python train.py --n_layer=11 --d_model=512 --n_experts=16 --experts_per_token=4 --d_expert=224 --d_shared_expert=0 --activation="bilinear" --moe_layers=[0, 2, 4, 6, 8, 10] --router_score="softmax" --normalize_top_k=false --routed_scale=1.79 --balance_loss=0.00311 --balance_bias=false --init_std_router=0.0268 --lr_router=0.00104 --vocab_size=8192 --norm="rmsnorm" --norm_eps=1e-05 --tie_embeddings=false --optimizer="adamw" --lr=0.00067 --beta1=0.9 --beta2=0.99 --batch_tokens=[65536, 131072, 196608] --seq_len=1536 --train_tokens=465600000 --steps=3683 --dataset="wikipedia_en"
Below are experts of layer 4 (counted from 0) of a mixture-of-experts language model. Rows are named router (the router's row for the expert), gate (a neuron's input weights, with its number), up (a neuron's input weights, with its number) and show model dimensions 384-511. Each number is 128 + 24 x the weight over its row's rms, rounded and kept within 0 to 255. Numbers have three digits each.
After each expert's rows: "mostly gets" lists some tokens that are sent to it at least half of the time; "gets" lists some tokens that make up at least twice as much of what it gets as of all text. This comes from a sample of Wikipedia text that the model never trained on. Tokens count by the router's weight.

# expert 12
router:129122077120129141107175135162140141099079160130102112175137156127134123125096115147164129118128144117120097138153176132083162175129099111121097118091125124084110132156160114100123149151121147144171130128130119101110118134097164137179145121174105117123101152168081105129134115159109116150156178141110105128118126105109096118156132133126159144105134127091122108135104123111118113143128
gate0:126154118145155144077104103126118146139162085125105166139135138156099113110136173124131122139080139134095159085136135160120128126090138112131124142170088089141123153194153122141107136108085127142123085128127110137136117112119098098125167119111134136137151124104139114139163091123133121085140147082184100155127114100128083112136143127103157097095125107140141134119148100146111135101097
up0:122104123129152150127167123151207169160155114123159137161173131141101101136151099177143164104127150093164160151142159109139158139107155126094114171121124121118116165117151165137150143168134112128138119144142144131133154165139135122154134190148129123075141131109153103185126162105157184106142165121174139130156126123138120119059150094095139159136131135153104136121125141124107131148138
gate1:139141114112115128098136135073114141098160121168102088135117115115153168103149155129132125090102121118120116105094150137164107107068129127114158146155127098111132132110116170124114158123104175104141074138141139149150113113139156122116139134136134079113122116128145117104185136113116134092158122136073085115123114107088180116157104098128103092155100126147125092161089164145141114130178
up1:134114112111118143132121115113106102135163091135126137126114140106125111093081166186135154137116145126113145088149103147115145145088134119123085161188137088154097081163132085158148119122192136151097117115093136147109150143107095107117136119126141139132106105109160136169134121144150091127107082127091106084123161103116121131127129119149086136137119099125135116108127124138135127166133
gate2:100147154138158127102144109121173161106120126123138135123118111151082126124107080122142130130134117137106106121125129077128107112108077106165102107157126106159124141089169141112115134104127127163138168110089186117088138107122111122129116086123141137125131152125166109148151128096126160162119119113169142161137129119142126139122157137161084090126160143124143082137110112159106044097130
up2:135137151134105149166124172155108156106144095139121135145142124139093149118155132066131129117147110129110125063127098124110153103171105100122134115159137079179147120134124147107134149142131125104133146109114124143106105174135132155140102134133164100108140163160153148120136162134133149130157088123121163102127125150154126149143135114135148156126146132154122114099138135172135110175152
gate3:160129130118118151167131145096102115123105100140151126146154143142174129134085159170103163153103130115126157125147108193138100105102120099152141144107121158180152113135115142152155125108135121096104159116117154107090145114144107115121148109124151141154083140067121129134115091132149094144151076159135129132128136152078137137118120140146093103110140111101154107143118110124114117104143
up3:090077147138136152118131130112082126141170160143090094122150124096125106124093154083133117146117136124129089148101118125150143101122095113099148138121083107105124147192086106126133172146119090137097127160099111148118133162156179128142123164134118142145117162112129091107122091144130104128132152105126117124123074140145123148115161101132127127166101111121109110098180139124133172125119
gate4:168158113137154104121126097135124147151121135130147090144134134092119122135133136111101152116146157151142103129180130137111166106142132078108103113152108143167138109133124150126145139139164135085072061113155143138133104107090144142088075115095113103155133145182129113077135062114111142137144102129148157147136093102145135140097100106106132107134118094107110159111115139149130097131090
up4:105155138129091124145092119107110114174120132167154082154152125141115154092120131123131111134144150112123088149176092136133151120132125141124132167147121122134126124139140136104131159110173149065089075083142089135115126158110123156119136094088074091148107138132138119070126076099112074109164077155149126156117123134164146107109121117110108130140127124142147144146125142127146147137098
mostly gets: " he", " his", " that", " her", " which", " it"
gets: "'", " the", " he", " that", " The", " his"

# expert 13
router:175112124083102125117109113110126147094134063146107137104131100111183138138102119132120067134132098120081156119124109123152142103150189140145109162149111080119127157126116106124112089105145102139104100131097148110138113111156142101172125128102129102144157145098161128164126116132154119118148122090155092130150126187120097125132092112096076153157151124126115122137132129165129123131162
gate0:118143115100102123107110137059086133125180131147150137125140145161128087150120128121125133097122127153118099067141182108087103155109161156160092149118122087122158126169176136143112110091054121107105153124139096129133123149129118120106169128151099119135110110115118083133106158118138155102123116107135130171138099099128142103127115135124138134132112069123098137127087116115120120121124
up0:103087092120096127127139087117129093140157126069158124158117127142114107132077094131092130137133102100120143116107157093122114132081135169155111189150125120134124128152098139143103141123061137114099147127167118121085133149111112102120096104153095127114137139118149146168096148174155144060113123092129154149141121136149096129101107101129133111146094088107126151123130116097124145144146
gate1:137176116108169106051130111125151149137135122188030154127096096129133103120144110139108117106178114119131158134111128143095124121146151146180139106153164109140149185125158126096113103089123103145149124118126168165124120130166109102172165121132109096147181094126149121170152098098101134153121132119112102158142142139151101113115137124121135142168130134143146103139136149106156093073160
up1:116112091123108128156130118108103096090138119109135133135151161109108129121139163138107116167123120163137154137091085180096131148116135164104155160125076167138097084125078093133130156175146144127108136125148170124151090143110126108150129166115118124121137184120129127092134078112152107111153080140123151074106155123107124129120144154110132171103109109098078138085130121189095138165123
gate2:128131148124106093116131134141097093124129103112113135182169127108089145117114111146143120120104127155143111147172106117112179106115083092159152098130101132087142118148123122080123135154114119124120167123136176154138157150128136090198127172115147141111137115158114162099150142106078072144180094053145114175149154136111123140112160112145122143150143101166105159138106148115114146105124
up2:126180141148169107181151149100120136099156130113124138133103126129136119145142138138124133082108159138129146110151136098130137144109133120166105121160110083106117124131133114117091139115136094132131179132093138160145154157108118127154123132107136126104166133151112160084147127120149139112145100135141112147099121128089097163101129163121127158185144119119126136110100187139104088098134
gate3:132137147074108098108105142157113147156117141134106129140142113124114142110148154118071116130130164138145102129100090122096138133115085091131116124067125132138087138158074119103189152105112122136078069135150122133136154147134118110105156113133122121172123172144117141104170105141159088163094086114138088143164157126125126146123147130154121138103155153163118100134090108129070160138116
up3:144093103141157157149136102081110109120121139139145113153118117134164132121121131169152150181116110162124117153169138125133100120119131182101135112147118157087149087126148128160148145109118163133140133116183180127124116108131130128107141097120147170156135161139140123099105122095104102109146151128196127101094104137120099125169110130122131152118100129063104101124175134113135139128144
gate4:117107162129135111194142116129127140148127116151105132109158139111136157131102192150133138098113182096127125162104094123138152118126108131160147112125104151117137125085126128123146139144100126095131097119159144145106118134095139101108103095132144151138103120188114154058156134122128117140117146134108131115123133130110151133129159148125132115142158146182125162142173111099143158146161
up4:111112101086129174105115160114130121132133105135065132150156120093121125161095126134120125154148132118129114121114130161146109137147099145112142106109145113123139136128143109125103138123144143132133084141126129119114169123137112154126134097156095103148135138105118124136120127149106125143119107167134121129100120118124126103118178112126143141171189146171155080165144120159070123119131
mostly gets: " Ko", " Ro", " Lo", " Har", " Ka", " Grand"
gets: " |", "-", ";", " /", " S", " K"

# expert 15
router:161115134149136124163119155140116183126111143136123113093096144129171119104110141092124118108166146141129104160110136130170098190124144128080122086136165144138134139077130139078113123142117167170142152134116156119124071092139145124110126102145133070154159100138112115124104180097115087124107145122122108121140124129080107150099111079131135140091131127093138110115114137110106166109135
gate0:123151111128119126123127128099094138138126111088080119157146178150132133160157139154123111137088123138137132105163136136088151138113115127141084145128122094150128093143148124123110099119143099135158136140102162117142130132134138115125117107134149120130105057115153166143112104142149116122155175108126095134132116124099140135143145127135170120131139118147151158131113102126119124117170
up0:111135125132130159120146094157127101148142124102117107131161147125121143146127113155160138133114149130100171168129144120079145147131117138196141141137128149153106108134139141140099121127144137111129138120108108120111140145148166102157137134156124094102149093140171177122109116142141122130183149124079095118137127120114117112103150152144123116136161132145142125143115172157103111145140
gate1:112162128114091136136163103102175121164098125137095143127095110135119076122135130156124113174130095120090129151168155132112168080173170166157156133159164168161123161155145105123132103155124140129139098119135109138143157122184107150144098111168090127120124127157153116098188109095139118123119145139107119138121186126156129103140142127146106138146127109110112089113125150097094136154134
up1:117167109126132126122144133135116129129124100133125156139158139131121119125116127131170185139132096076127120135099124116088157129121145110125167151116136119158119134095134075103126085122123141149092104110133146154098115110125145119152075108144120140120157146138175142084130083155155114119119135115124132102149123116118060121107163147145088145145096053134089150114096160156126122147121
gate2:132116152117100077120119132170124140089177136176154128166139079111132146110079163104153154114153158130100123130096103134114119166124100134152140117090114112167149161152111122132130131107094095144128096144105150139110096060130113118151114097172094131141173144150138110116150163093169135127139119155191127129134108163123133128104122114130073109146118104142114114153127118140117138117098
up2:160111143124161152114095126116120148115146142171090139117180139130130158131152133170122120100083168138104109075155122092113146152104120079141154136122103099132116113118135095135051117140167116114156099123137107115135155161110173137158101132101121128109120121139135128154063146107153146116140164108111127096130124148122123110136155136165117123099170118119190128133146175106134139155137
gate3:127132135183108117126123128133115101142119137098109098137129147115135143127140127099156091119097126077144113114105148081097129126144109123169110147107162082130110215115102133112116146153136125141142155137136148104114133145102121105160116105139113120129128113124119116120107088117115152137189133121093130149117145121121132136133118124115161155103181157125148104177122140112110112131113
up3:156126168124130118115118113129121135114134176142118149113165093132129150114173156135108133142082131137124095144117114121107103166147087155122142140121121141133098120154140117145143112146131153156088180102090135133105152140121146111153109158166092134153129151129123113103193134105167149107136087089075122105152077135138119124142098096132151104129132163130152118097123162109131141129085
gate4:121140147123171120148162112083143145135117130140147149137127104095103114168121139136143166101121147096131131114129121113099156117177159155135102126120135118113128063136134104151135116172153109091145128111125156105166130095148123126132111170160126138114077176123105126137122131126158137080125193141119132156108163125162168137134105129125133078103096096181161164118124133118108116139133
up4:122133128181153143132116089069118132137112130130143105154135110124127118132078120115110090152152114143106141102154128139105088146142112126139114101123146097119165081143136129159072137137131122100162112131179097098133122113171131105123141158169114114093134114123106132154135119142139110150143143125125145129121150131140132110150135129101164125128153083177172132146141123112120153113151
mostly gets: ").", "\".", " ==", " ===", " France", " June"
gets: ".", "0", "\n", "1", "2", "8"

# expert 5
router:092147135138142098142137108115134106178139133123139150149149135157085103093109156154172161101114145111155156133129090128104167152098115162148133082107131156070154125193127110102105161142166122093162170113115108103094108169145122147130137143135126133116087168133110139124141096085122126139169145142102158143114135127122116075115143138106185124126148154083162135138115136104084125134111
gate0:105158124092093115183110160133104134130121117073138141175133119168111115124115144153123146087074114129121113087115160141102149122125165167145113106202117113129104104133178088102129117107102128110127086149118121113122128160127135094141154134180116119166096117084131110159073177102121073088105139134110158134144122137105121112130139143110157108109108133150125153107114129155135098128126
up0:118118100152116134115135099172110178142074131131104148125150126115098109106125138158118142102087114129110109126105107147103163127159153188090123171126131095168104124143156125120116141105143125108102126128131103121153147128069128087113118140124101122122178071101151172094102098120143130133130109159130148154132160099148089154162122136164150120136162146107115163127114088132131105153097
gate1:112161173123179153145109134122091129111164133142119106161135140168123127093112121128108092154118055117124156125098133152139155148154120153142135115145135131166101146146075126134108119154109115141130138118123119157137163130119173160119131100142127098144170110138132114094110127065090164119116114091106088172076128149131139136141149116150068121148150131133121136131130161116135139107143
up1:146161095137148143108122136116129161152111142121103126111113163124163098136130159114136155126158106146106154120143129097132145167113168118169114124167135125132128085144119114119128140117163089120121143134125142109146126165169124106169102189139141098116133093122180094191122078120151152136162183096095082126082113145151134107137078111112165143162123094161108135122125144119154101171145
gate2:136126166100171100110090122175111153106133143148127112196142086096106139155132150124146122108124137145160109088158191128130136119118123116135149170111082091119123120139143099116089130129139127139123133116104149138163164120120122129107126146087114098144149127124162110129110113109162122114117085158119126131119147130163162122161116138125135151124127124169113139126119134111138143137118
up2:079091148087139121136159097100098135082150142147123145119140138123122126101091127158147149087105166164136102130124144125115124085123160154104148118135148083170115146116148085137088111105155135147142108120087098131110116120102143131127096118066119159135176123131119117080164101133164148147137143115139167098093111102148117134167115114129127159111157121099146132117112132149078113154136
gate3:113166148142077142139112111092086123128165169167119118127131130158119128128138132129116137137120119121107129106131103120091140114135110100184135121102190171139113156134110107130140132129092116118096134161073107116084144070130131148125107090126091083134130117124154147113111141050111123116163119094100073125111126127115165164149149126128098095138153177136127090153157134096132158116123
up3:115101105077153128116147155136116133096100121155165105143168158117158104135120091124118107119136172143144075136083112131088148106099170156080137118164125155136159111169102154124140153117112133134160105121158125106137104142140127129137121139113104126081131128151111135127102092090159097179114155140126117094126129142149104121123153113116148114108137062118083109125126108107109112094151
gate4:107110116156117139111132076163151162126128128148075098152120116095099168158100134113134129115135112107139133123139106110142142101159100102134103169120103129116110093114132120126134137147167147155180162168158151103133138084114120144094129136146166108124081146122124158157137166103134163179099141117135148134106072125105120122182092107141139123134122148107129154134153106107133161124174
up4:121115117142113126117135081090129110141126163128155119138066195151119176144083138155114124117160093121092135126112096106118112151144117137101147124141118151109147098143108114126097128124150126076132157140129098118124164143144118134111131150098092157137140112119148145203102132115123134174150130110147119170089113146129112100101106168077166137170128122111130151129151156115159167169130
mostly gets: " was", " were", " have", " had", " has", " been"
gets: "ed", " was", "ing", " in", " is", " to"

# expert 7
router:121147158144121140143135119158163114152123190124123133144146125102130099129139104146105106136135104124124100152096131144147130190146122153134143131115143152104136147196124139155097104147143113107138108116141088116089144116112079174132158125130116128105148062134108165143114120172118105163128149167117156132122138129152146119127138119173136114123166139124161132136124111092143168135116
gate0:122112137105103143123092127112130108054122146141122119169090122130127102097100138134111061135147079146096113124117142111144146114153175138146116123166138094162132122136141111131121128147078124114099110126132143137127102087114132111093121144135100126147090167102120133110136113111098136142114138108125046109146125161098128158119151124113119110145154105113157196130102113155126149102149
up0:140097130126114131123173103107153136169163125141144124135204152128152112125141124130172183138147161128135139120120105108161121167092085105102140080122127156131117091131110147089100129111110137144125172115106131115139163152134143119164100149127067125095139051128160106158073111136136128133168140131135156150131077061156154125102153104132142151154089117152109118159112174121109126171125
gate1:105182089092174132128116111082156146104124128106132123147139111114150131128147134202164118113131119143150124114128117126126099127139117109153100152136161175131133149146124155088136120094141141105153100121135163149130131149099129099070071105156116083121156138145125133127171133122114137120133156157099158144140180109132125091115157178128127136100158148152113140145102127102125098137146
up1:096141112089090138153144123201100135122104160135138145118108130144153135155106177155119160171112122127161107084086120121155107109127161091120108160108156140175143106126124059111155115133136142145104140134113152136145133140143126097157090130123087088160129125117150150155139131130152181098129114061086145107135092132169129126150185113132124150141109119109109164131105135159086106147136
gate2:113147125119128139153097093124125125098167097149124137115080076159122140150130138140106169111179144142115131162092128127106099123125125133145113098135093122196181145137126146129122134114116087119125128103125123145133102142129116140143135150140144128151191082124120125136153092120111121104177150140147171170125138142109139142158131117123113122149113114140135102145125124179118135137104
up2:096147137131159081146087104093117120111087107137162149103163131147122114156167124122121174124100107167113177088147146143130115119151135064123136103140115116112095170096082134122096145128134128168146097127126120140168079173129102179140142109078135127093182077133107126163114134127144155109136127117137108164087119113153120132136178135150132105122065092127114123149151137117116102129107
gate3:113096115127129153134145098115140123106127138109136127172143088097100156120116076133126104096172093119087153169128104133138110135140147106212111131117148127141160131152075146121112133100132110107111105131141121118172131161116100128117145088128138127125143135134111142084193131131092193128120154158135102119115099114088067169089149174112127115106134137139104137114128139189114135102142
up3:139112145098133134114139107129115098146087123175151159144168117144108146123160078164119114116115142121139160090099157155109141119120126104087149140100106108137130157166187128126137134119144085137107129171152145129116102123133143105146140164181095127089112128150138125137126137120095103124090112113181129088147102114136132135144127104136146096110120132107133127116152093102138110089136
gate4:111097107106183138130123109112104125173130095118136115154128139144111129103159149105082106097152141094152085100111108144118149123164161113151147157131120166136141123122117119121146129157114138139141119090166157175172132155165137144088098170134136158090107128143119137122160101162120092186137116112149113127115123096143131140086104124139119114145107088083112164102135105147152166119193
up4:128140156115143129099154107135118124192161136094172177139113150177121117149123110116155094146118140118123117090145176137158106140130105153146115121129141150100128155096137134113091139136129129133120137110123103116135123121111143060124111115084106144158100116148135080117131131131101139120159121105140160101149062098108155130139129114120167108116114142130148094118116157107115089162095
mostly gets: " into", " from", " including", " name", " through", " between"
gets: " of", " the", " |", "|", "-", " from"

# expert 8
router:138131146130141174110135121162154135079124100146142126104140107109162122149154185119074124111138152152119181103113170105148077099135120131136153132151112119168138153098138141144140078117107124177076128099111127144119153111103091149123112089131135115112159104076178147120084140192120161145112120094127138150152084113134180094121159139140081120128122138176158118136127136152138149129112
gate0:120142121127115114133132114107093149099130111097086185129144127099124136156109121099113139122068153145100137138080107120060177152121154121175104117182161149111150102181113141124156117124109121164142114104134134110127143127113132131141136114230128117163161159091144114099153126083158123080086144152075133105118086152135071123160115138114108123139123113125122105119155149171118123092097
up0:107141144145106142181145108117129158140129117108124167117174119100123135140074105134155158113085176102067131149102096100088147119117139102146091130129129163077155114141089174130138109132143113116130111129132105105123188143122101123150105152171108146113141143133152118090149140089112148088122111180108187125131117143124103108161104130114102060134089152128120129150144134141143130118112
gate1:123101116104141174160087076140143121150143134152126111140161088143130139087176137179134123172143082124122137158152113129175142134127143088131151090144135146145143112168118141133117146096118153106173111139157145147150148143105111086079117126135089130101118094107142120141139131134099113096139154154113117139109110130151156131113129125167112140103110105126165121151130143119160116152127
up1:083115101106108146126116147128120122118142149114149143140118149103130156115145124139137144154130122120157115142085115113157147148086110079167104116104156132142097133161115105089083115117113114081167118078155158139129109121094123120162117122112117102145096111091154118186101087134118119107133142095144110111135133106095157106075153163120103144127110142147172175106120106146154124148148
gate2:136098075101087143116126096132144173151148153149092107125151153128093144104126141122108141169135120105126117152147128136168128122109141064136171157105139134167135125092112123143168134131157133131139088102157185113126095105103105137114138156121119105090101118125129116138151152143148123118171157142174097125108151109101122089110114106134120196163108102121098140135081150149145119118132
up2:119122131143124132100103115134137137126132131135152123151124137117126120136145132173123160091118139173125092138164076148128105113133143123152135133112080137159108098133116147150092152152153175178132092136154089137163177120108113142131137114130152094081127101136131122131092123132176115129116129140106190134100144121140079166089142113165141132146147125145169144123163125121107137204104
gate3:125146126130079123137113157110114116121145124080134125145104102140119144132128100094159093108138131085151105110151129117130141138121123078161140110134121154138153159101095144130081136120119086160126118148124146119134175091119075093138112084135193095107134118092143127122097151091167121111135106111161185156141138152084105133124120098146119164134181113130136115134151180104139142166153
up3:105111091114137116124142118166149103128165104137102124142196114116135138128105103124101154150129130132111122106101094168155146133140088148127119132116101128102111112168127117131154158140102127099107116119124148121129109129132170151071118122133097125143127090124123138141111118137143141139085123103078157150124097131149092123136146132116134111134069134143118090122135083132105143150100
gate4:133125147128140129118148130134088133129161181109125113164128130118111138169133130120174121128068139129148122135161132130114125120128141135180142179088092143107150100140144063137114102129131132129146132111156125101154099154136115071090064131150137148119108133170136115109100143146126134126108155204100146143148146154118166136106109096117133144071097108139147112138088121103105109152092
up4:157112124131168100097109141083103129159094162118074131134122118105127161151115150143133104118120134114123126111141116082115117154109107088085155155108147127117121123098131117100115150146185144147114148156131109152145094091176136145152147123110130089106114125108135136122119174119151107140172086134102126146108147141108136090139116109091115117113111115121113141141097178125118110144147
mostly gets: "′", ":", "):", " ===", " •", "---|---|---|---|"
gets: "\n", ".", "-", ":", "|", ")."

# expert 10
router:123136099137160146153104090091115137121157118119118095141084085134130152056118172116068050137135058125130111120116101145119121099171145108134096101160145134194148146126120143134139120122109106139108133127119126104118078147109118129100127112129134091097133177119154140088184133106126110124124094123141081106126128134091104185130103133109080107147143115132139150123146132135124165113160
gate0:107134164128101121126131116130123085112114099126146133148100130136108124077109116122108162104128127170073130112140122105129091127092143163093135135169159150169132101144114113111108141141114157131168107099124117131175055150151082101132147073129064074166090144126113116114131092139135126098115153108074139096124142122099124090138112126113162083091148121113127163173127093115107151118138
up0:162190128082149143121180152089104118114136074121120106118161110160129127175125139109136111137127123106128167132155091140110149143113163120134160123128116144137150118129148154186122128123160152180126159116132172114100119137144146138173103134156124119123143116091168135130130116140097145127103156159160166129167175129096105111119135139111094094141119116124149130142146118153099127130140
gate1:136105087139119127141111123116171107143132182129132095097130128079121116111160141130121082105125093114169123079145107096113105121110153154164110152144154123151146143145142094117165134139125085120140130139132105132135150104105156079100128121125114110105093129112137160120159104133102135105128107068102118099156141138084159110139153130115149124153121097111128120136124114097108117166092
up1:125104113177123106130097115122150127168150173106162136104119158120124137068099110097135131068153115117150150137141125105099136156082136136154095122107114098120134104124109084112130155179132121107118112110138094123136148122140158121141123105114071108113134133163159147129137078114121113189147127100132136112127119091116135122130132138113140143118118104136061165100104136136097125162145
gate2:107116115134138118145142093129085101107133138131074163152099058106089114118103138156098085135145088124086101119159127113126127084104121123144109143136116129158101148155119126139132120137163100089114091084178107115125114084137120101134116121080106116113152135122147145139103141105121149139132117125181119169158103141110146149124121127178105130143129124160144082096145101160168125142130
up2:083129121138161102169130151080132138125093138117126078130131129146141125159168129135169165079096142139100096104144137134151168119163118117107137122146104073114166095096113140121137120167118080101138160128111114102105108119097151189131124177117115126109102146133125079152105164131108127129120159137120120116121163112143132118118139146091174129100126131135132142116152149134125154113069
gate3:149150138140179126164104138122111178134152142148151129148180150150114109107144112128126107149143152152097124150138173119094112162167109152169115127143169106122106139153102147111127123123128101170096124147150157153147132135128086115163109119164132131126147121087123116151105162139121159095119114154153112132101155131123112126108129097130114094130139139142148091109132172140129102131091
up3:092137171095119126136160118114122114127094047174116121169129107120125146112098131122120129095129103143149120128084109163120107081096116141094091122100104123125147087152109093114099138123145096087145125124114151133128136083146125096095124139104071132041124116136126130111135106099181081137120200109124124121125122180131147128159155093105149136121110084154093137121168140094075128096131
gate4:134112122147104098115115099161130142107129145130078118142135120112174115115124134108138091089117147098137084131133099124116143115106110117133158122163100077120131143079136112123157136118138081124135132096132121152099129122071149095091092138125142133086035132097125123151137151169148099082159142124073139117093084129113120184126147143125096142140112127127143116109136105147097149121124
up4:147135102160173127087115131087116158123129144151109129156073083141082214146162127092117097150177110147133127089142159076152085171127152087153141116129136165138147114136123123152106147126100104149158134148161122119151139142137149136133155151132122144114159114123137141133126116123131115155134116121152105123057102124141126126117096168152138102122117105150100133132116135148153116077141
mostly gets: " George", " William", "),", "\",", " France", " River"
gets: ",", " and", "a", "o", "ton", "e"

# expert 11
router:164106125144067108126083111101122112097146134165083165066159148141123146139134110137108095116135163099144146124111142156149174123161135141131162180186124117126126127108100105097140114095110112145113136158094121114155098095141106148141158139127158116148119103116165120150134130160146139116129112108162111152138133168121145134105121120116115164129137102142096100088130134150134081118157
gate0:137135101110111066121150147139115128133121125103139165149151107143119138139158129147107163095090118147174125152146126164142116104160130141130107118125123116077081141123144115157121086098152138127156133107106154151133107160143105133122143082146066114138134160115129121121120107140135066165117150102103086125120110104137151117152092118106138112103201109154094137098120143165123119168104
up0:131154115114105135155154084117105149132103126095129170125112109133109085141138059152140160074110188121136119106157123127148141142136114127138077139125156145112089084121112118140133132113142136120132127108102133152121093127101104141135077127137120131147144129116119143188138108138152134147148174130099166106141137142128158127112115121112118132105152129125140154110167160154124102145119
gate1:116127115131135167123125124148106167146150144120084124110119083070113115085155117141095109140100035128115170127076098106092109117139150103120115121147185146141154139135102128106142134105077145129162099130154128152142131116133111133076079153120151145097074106122123131162172091102122125144148189141102081129116110145132096093186114125153120169168153146120114139179121127135119130112168
up1:139070116152162145146188122148147152114124152115146144140140141165105140134176138147122157142139125080148141084126173127139180136135142135103168163161077124116068122070140118164111109136134113141125159145113180097126126131106123140160082135120111116152129092177153124118167119129152136108156119113080129145138115137090110099180127130093121142156123113116149117063158219127137126120121
gate2:099143113135092095150143141139138100119113085184095142153116130085136123174120145109154118087133123124123140128117108093092133119173121088105117118117170099157076118167177178123138130134129123064144120133116121103165130120058141106132124146105114118096101140084110077115110121122140181155146137134092097103120123141137091142126142135088129100135171115140128145145138158137118114145151
up2:102113148128108136156126111137101134119151097159119130128107140123158151141147168123147143143078124156125097122152097112153109127114089129115067123154167099136124098167130126138100135119113090120155116143159083157133129123125155126093113128135158116094135207136125119100091153128141111185109128109085132128078113106130125140142195146107139160170138148127100109142121170147096120138122
gate3:124126138166162121122102102167073150140135156115130139137175121133131146120120104093130120144089116128145107107166113101132110157085096133166092150119123103162136149182113139143112074118118108134113103143109115111128149113132119112128117121088144122141125163134110143113106139078114159116190116080107122111121146122127118139127134139135096185122148178101191117173135084118116139143170
up3:120132158120147145133114138141124117161096167086146103130152117101140152087137102119137132189092100125094086110149127085159111145059115095114108119139115051119155120165153116142105096119116108105119110137136106131134126116121165106129151116133103112156127146111109174127156145090133089130145137100118117115099138106090143122177130100108144104111127146121137155142146086077117152119126
gate4:125127118139122112122114057146093159112139152145130115155127129137119131124126115101124135096084123115135048117115121145127125107128095144116129155050113136142144105143148079123165129160142101095127112132175116177128148094094121118147161093161126108134133189096128136133106122168126101172115147163107100116101112088128159161107153134137120104140108137108143174110118059143111098134113
up4:135137125144177141114112088137148153111157166131129111159129126138113156104121134156146111131112152143130137109167144084144109196102120142147110114107153151140124109136152158089091098133113113140135136126141103100120159148112124136119146136144088110124147134124133114128105143129174078120085102105190111148116121099109121109127152123159145066129126105147115149116111119113132140146138
mostly gets: " Votes", "PL", "|---|", " social", " Candidate", " Yes"
gets: " |", " ", "|", "3", "===", "=="

# expert 14
router:123131133118113128136123119136092160112095154104136175176111100121068103110112130134137145161128092127139140147157105140134136106137113127132121151125137131104083134123120127171134128110173079096136169097156136166115162107144141154129151151162134145093123157138139107086124151154137126152131082143132106185100089128152166168117087111117116156179096149125122137102152123137159145103127
gate0:141124111086130115098122120121149122151143118131165202138149203152131118132129162186113198152079144184102158100140158163128103116124150117126122137134133096139136108131126104123151087095123057142165131119096147100153128077148129147125134128121114145099182094139120145132135108127128146111136124106108134140161119137162142110154131147109116090099116100133093107091101099106120090149131
up0:166123129098090128135150101134147143098140137126078071123158106147134092136121159125122133102142157102102114135115125149093130131141106135185125152105161113181128126132079142139132139103122163073075093142137085130118125154110143134176073155151091120138102099105149158107118152117096132133107140161121132118165131163111119129118137140112129092157139111144128138160133104132106119163142
gate1:099176148139147137085127139128133145122138069125094093132141129110139094141135131115134143138122118156130117113123108139091125132127143112126079165142149118150155105166146118148109101076113123119117133122096162138151117103154132128113133118135106165127186101117140145127136064100077191109109158132090101145087108151136163156148099127142073113124113146104118135123132167097151134097113
up1:108101097118130122148098152111118118173124136165170142159134147098099177120114134134122154137089108135171151142191103158094135139156153151106153146120131137106122112098142098148152132092137125134129167123166163134155128150137129135175145128121116175137145101154150083160119127114123116102161112091121168157085141097151114135183152108108152116097105128152115178107139103152143073143166
gate2:100137146103141114132084114117129133135127127116108134081136149124144100123099137100104163122133141145082112099150079103145194125139078148158172128099153123114149089147113102114153139156111146126137133115151156133126127100165092131133098139137159126153157149150118163132115119129101099122132124136166137104136148124153121099128130095145125118152163128146093131174110124129099179121091
up2:114110138105113121115115145143138104119146126113091128123161143085107163133140156158130137146055147113099118149133106106122134121117119103169136159161128124116108127139092089097122117143164143132143135081144110130108129133076151138165110091069090143206152134146134116089127172120170115155105140134120116120120107152116132103120162106130100107108184159146179148091208126123160114178125
gate3:169150125136121131109162136144146122120155127104159115129112158125134170141148145133132117095123130068129121129095104145107097120150118057187147108116151119143124158117100147168134120126147100169104078164123121102114125117101114112121114114135117153156138151120097119116123112113142127172106091161120118138151141163073147112145145161112095138091132141125141095121101144147105123113164
up3:129114145071178120096120132107130132136132104212124132131136102136112103116147145128112158130115186137156106107109085153169103127102093153083127154110098107096142143153114093112083145138135172139177152118124154122155142156139150118137127109136067096141151176104129153143110158098101090160100161091125105137116123175163137112123182119122138111115112155100141170131143120112079130113165
gate4:112097114122132129154121116178195111115151147151142088116163096087132132130138138122102100131092144118121142159115118179071110105099153171154093125150148124134141097105125136126131141127112141104155122116136192151097118158139092093147071151098130145134095123175153140124110170147146138124096127126166132122142120142113136126143142107103125144150125081087111138122129138085102122154106
up4:136140128094145130118093130107119151162174117144127127153121117104138119121104128145115146136144124127143092068134129090154169164116119078113159165109116125126157097144156111126072114105136065106134146124133052156171157152117120144136166138093117129151152134120116140143171117143108107150105105179131131117123099162105158119138127134120127137110111150194124149133120134099150135087158
mostly gets: " World", "oc", "mb", " Art", " Game", "mp"
gets: "1", "9", "8", "'", "ir", "o"